Experts of a small language model: a variant of SOAP for the experts.
Below are experts of layer 8 (counted from 0) of a mixture-of-experts language model. Rows are named down (a neuron's output weights, with its number) and show model dimensions 0-159. Each number is 50 + 10 x the weight over its row's rms, rounded and kept within 0 to 99.
Before each expert's rows: "comes before" lists some tokens at least twice as common just after its tokens as in all text. This comes from a sample of Wikipedia text that the model never trained on. Tokens count by the router's weight.

# expert 16
comes before: ".", " the", " and", " to", " in", "ing"
down0:62 39 48 45 48 57 46 43 34 38 56 51 38 36 51 47 44 59 55 66 54 50 56 41 34 61 32 55 33 51 50 67 57 33 62 55 54 55 38 60 26 64 40 34 65 56 51 58 47 57 37 39 44 60 46 65 62 39 45 37 34 24 61 52 43 55 39 68 40 45 33 51 32 45 41 53 53 63 60 60 37 55 58 45 59 29 34 47 60 57 50 34 48 48 48 48 48 57 48 55 58 52 54 57 36 53 50 59 44 24 50 43 56 33 55 51 50 57 61 51 37 28 42 47 49 47 42 48 66 57 56 45 42 65 50 56 51 33 54 44 61 54 60 46 52 43 66 51 53 43 70 49 43 42 65 58 47 43 42 31

# expert 17
comes before: " /", "N", " |", ":", "W", "E"
down0:38 47 39 59 45 49 55 55 43 55 51 21 58 48 42 72 60 55 39 46 45 47 60 32 45 55 54 43 45 59 43 44 44 39 71 60 70 62 39 51 34 54 48 66 58 34 42 55 44 49 41 54 53 53 43 58 55 47 74 50 55 47 44 54 62 57 45 55 55 66 53 48 42 48 47 67 57 54 47 57 58 68 52 44 58 62 44 27 54 41 57 38 61 51 55 55 50 55 35 53 66 61 41 46 38 48 41 45 55 46 48 54 59 43 52 46 37 63 79 31 40 49 45 60 46 50 54 41 49 49 63 44 66 37 48 61 36 64 40 71 46 42 56 42 32 61 54 43 41 42 59 50 51 60 55 49 29 53 56 60

# expert 21
comes before: " ", " 0", " 1", " —", " 2", "\n"
down0:46 49 57 75 46 50 47 42 54 43 56 50 56 38 61 74 76 67 32 54 42 43 52 63 69 35 52 52 48 40 51 35 50 48 41 45 32 20 42 64 55 35 55 39 40 48 51 57 60 66 54 39 32 63 46 51 54 44 51 70 59 47 63 42 52 54 50 66 60 41 65 50 49 40 59 31 60 50 57 56 40 35 60 41 55 44 49 55 61 67 64 43 50 59 49 40 33 62 54 62 28 54 50 49 31 42 33 37 60 33 65 52 51 35 35 49 60 45 45 55 56 55 56 43 51 48 45 46 56 44 42 61 53 30 47 48 64 60 50 57 44 38 49 57 59 57 47 53 48 46 56 52 38 47 52 51 59 57 63 35

# expert 8
comes before: "\n", " The", " He", " In", " It", " This"
down0:37 52 71 44 43 48 54 59 43 41 53 51 54 54 40 62 51 46 51 48 61 45 55 46 59 52 55 49 46 51 35 59 43 57 19 64 43 48 57 48 65 50 56 60 64 44 62 55 54 53 63 56 54 64 45 50 50 42 61 50 47 39 54 44 39 48 73 37 49 37 64 66 50 53 49 35 53 38 48 45 54 53 37 54 50 49 43 44 56 37 36 61 45 50 39 42 56 64 37 69 60 39 28 44 42 59 48 21 57 47 56 52 47 29 48 60 52 38 38 44 47 52 57 53 50 50 46 49 50 39 49 50 59 46 49 58 43 57 38 52 52 31 59 33 53 24 55 62 58 48 48 51 37 59 73 55 62 67 69 54

# expert 7
comes before: " of", ",", " and", " (", " who", "'"
down0:49 38 64 36 59 57 51 59 58 56 43 34 44 48 44 37 53 46 42 48 42 65 47 53 49 65 47 58 68 44 39 60 45 50 31 56 60 51 49 59 55 51 48 66 48 32 53 48 45 43 51 47 52 45 45 69 72 60 57 59 59 39 46 67 37 75 52 46 55 48 51 57 50 36 51 35 37 40 45 21 42 51 60 49 39 49 65 55 59 48 43 38 60 47 37 59 55 57 53 60 48 44 56 31 54 51 55 67 48 47 46 71 43 55 50 37 45 53 47 58 64 49 50 57 49 54 64 61 60 57 54 63 51 46 52 27 76 49 57 57 59 67 50 46 40 49 61 57 65 47 39 33 51 38 50 45 39 69 51 59

# expert 22
comes before: " |", "|", " Team", " Pos", " Date", " Name"
down0:35 43 55 64 40 36 49 41 55 49 47 39 67 35 39 38 64 45 48 63 39 46 45 54 33 84 68 53 55 59 47 35 52 49 52 45 53 51 53 80 62 44 43 50 40 46 64 56 59 44 49 49 39 67 50 54 43 59 43 51 66 55 55 37 69 42 37 43 37 39 60 51 50 54 63 64 48 56 77 43 50 46 52 45 49 58 49 41 63 54 47 58 47 42 61 50 52 56 49 41 44 45 44 46 62 33 42 53 32 61 57 46 60 64 42 48 58 51 41 42 45 47 41 41 48 65 64 71 39 42 49 59 62 54 54 71 43 71 28 43 48 59 44 49 54 28 43 64 50 35 61 34 35 42 51 55 57 56 74 53

# expert 26
comes before: ",", ".", " and", ";", " States", " United"
down0:53 56 52 54 55 57 44 58 58 58 39 63 64 44 64 71 54 54 52 54 45 54 50 68 53 58 58 46 63 50 63 51 45 58 52 42 50 44 59 27 48 49 46 67 55 43 48 50 54 44 63 34 54 25 52 44 30 45 50 51 70 53 54 36 42 52 40 18 42 59 37 41 47 68 43 58 58 49 58 45 51 54 65 49 60 55 52 45 26 46 43 31 48 73 60 60 42 57 52 52 35 60 62 48 50 25 46 55 44 77 33 40 70 63 49 40 60 44 31 64 44 50 36 48 53 61 57 49 40 41 61 61 63 51 51 53 55 41 37 52 48 59 70 41 59 44 48 35 54 54 42 57 53 59 67 52 58 50 46 53

# expert 23
comes before: " |", "th", ";", " ft", " July", " August"
down0:67 34 67 49 30 34 58 46 27 45 58 72 32 62 46 59 60 54 55 58 59 51 47 66 84 50 56 27 63 52 42 59 60 38 52 31 41 41 55 49 67 54 39 35 77 41 34 53 49 44 31 33 49 45 44 36 40 44 45 51 44 43 24 76 43 42 62 45 46 55 51 49 61 48 43 68 44 50 50 59 55 56 47 60 61 57 39 57 57 58 61 42 50 51 50 43 61 55 54 48 42 54 46 64 47 52 56 43 43 50 55 51 48 54 58 44 47 41 61 59 39 63 65 28 67 62 31 53 35 37 54 51 56 57 60 61 47 63 44 43 60 60 52 41 43 60 63 60 40 45 57 44 31 44 54 48 44 48 22 54

# expert 31
comes before: " the", " of", "s", " to", " is", "ing"
down0:58 55 57 55 52 53 64 46 52 47 46 43 49 47 57 49 54 48 54 27 57 43 58 46 40 40 42 51 47 53 51 32 55 41 46 54 32 64 57 76 57 56 56 45 62 54 57 55 55 53 68 45 50 33 67 43 67 64 53 34 53 45 66 30 39 45 75 50 50 79 50 45 45 39 43 34 44 27 56 60 44 58 58 37 47 53 57 54 56 62 63 42 59 67 50 67 56 61 24 59 49 57 61 60 60 43 50 39 55 51 52 51 43 56 44 56 54 41 58 62 42 35 59 51 57 49 51 47 46 57 30 55 35 40 57 58 52 58 38 58 33 34 52 55 24 48 61 41 49 49 51 59 56 35 40 75 44 46 55 57

# expert 25
comes before: ",", ".", " and", " as", "ing", " that"
down0:33 51 54 41 53 66 48 50 37 40 43 45 72 38 43 53 56 46 40 36 54 43 62 42 52 59 65 47 44 54 68 57 71 58 38 43 42 46 41 48 44 45 47 76 50 62 54 43 63 52 62 63 56 41 55 45 40 33 60 42 47 36 31 55 66 59 54 39 57 38 59 57 64 73 65 44 49 69 57 57 65 43 57 55 72 58 43 57 46 49 48 50 58 36 34 32 42 60 32 50 35 41 65 24 59 50 52 58 56 56 67 57 53 49 49 60 36 57 37 56 34 48 43 51 63 60 53 42 60 50 52 59 44 50 55 66 51 55 57 53 32 40 53 46 41 68 57 43 61 60 56 63 53 57 69 51 54 54 34 43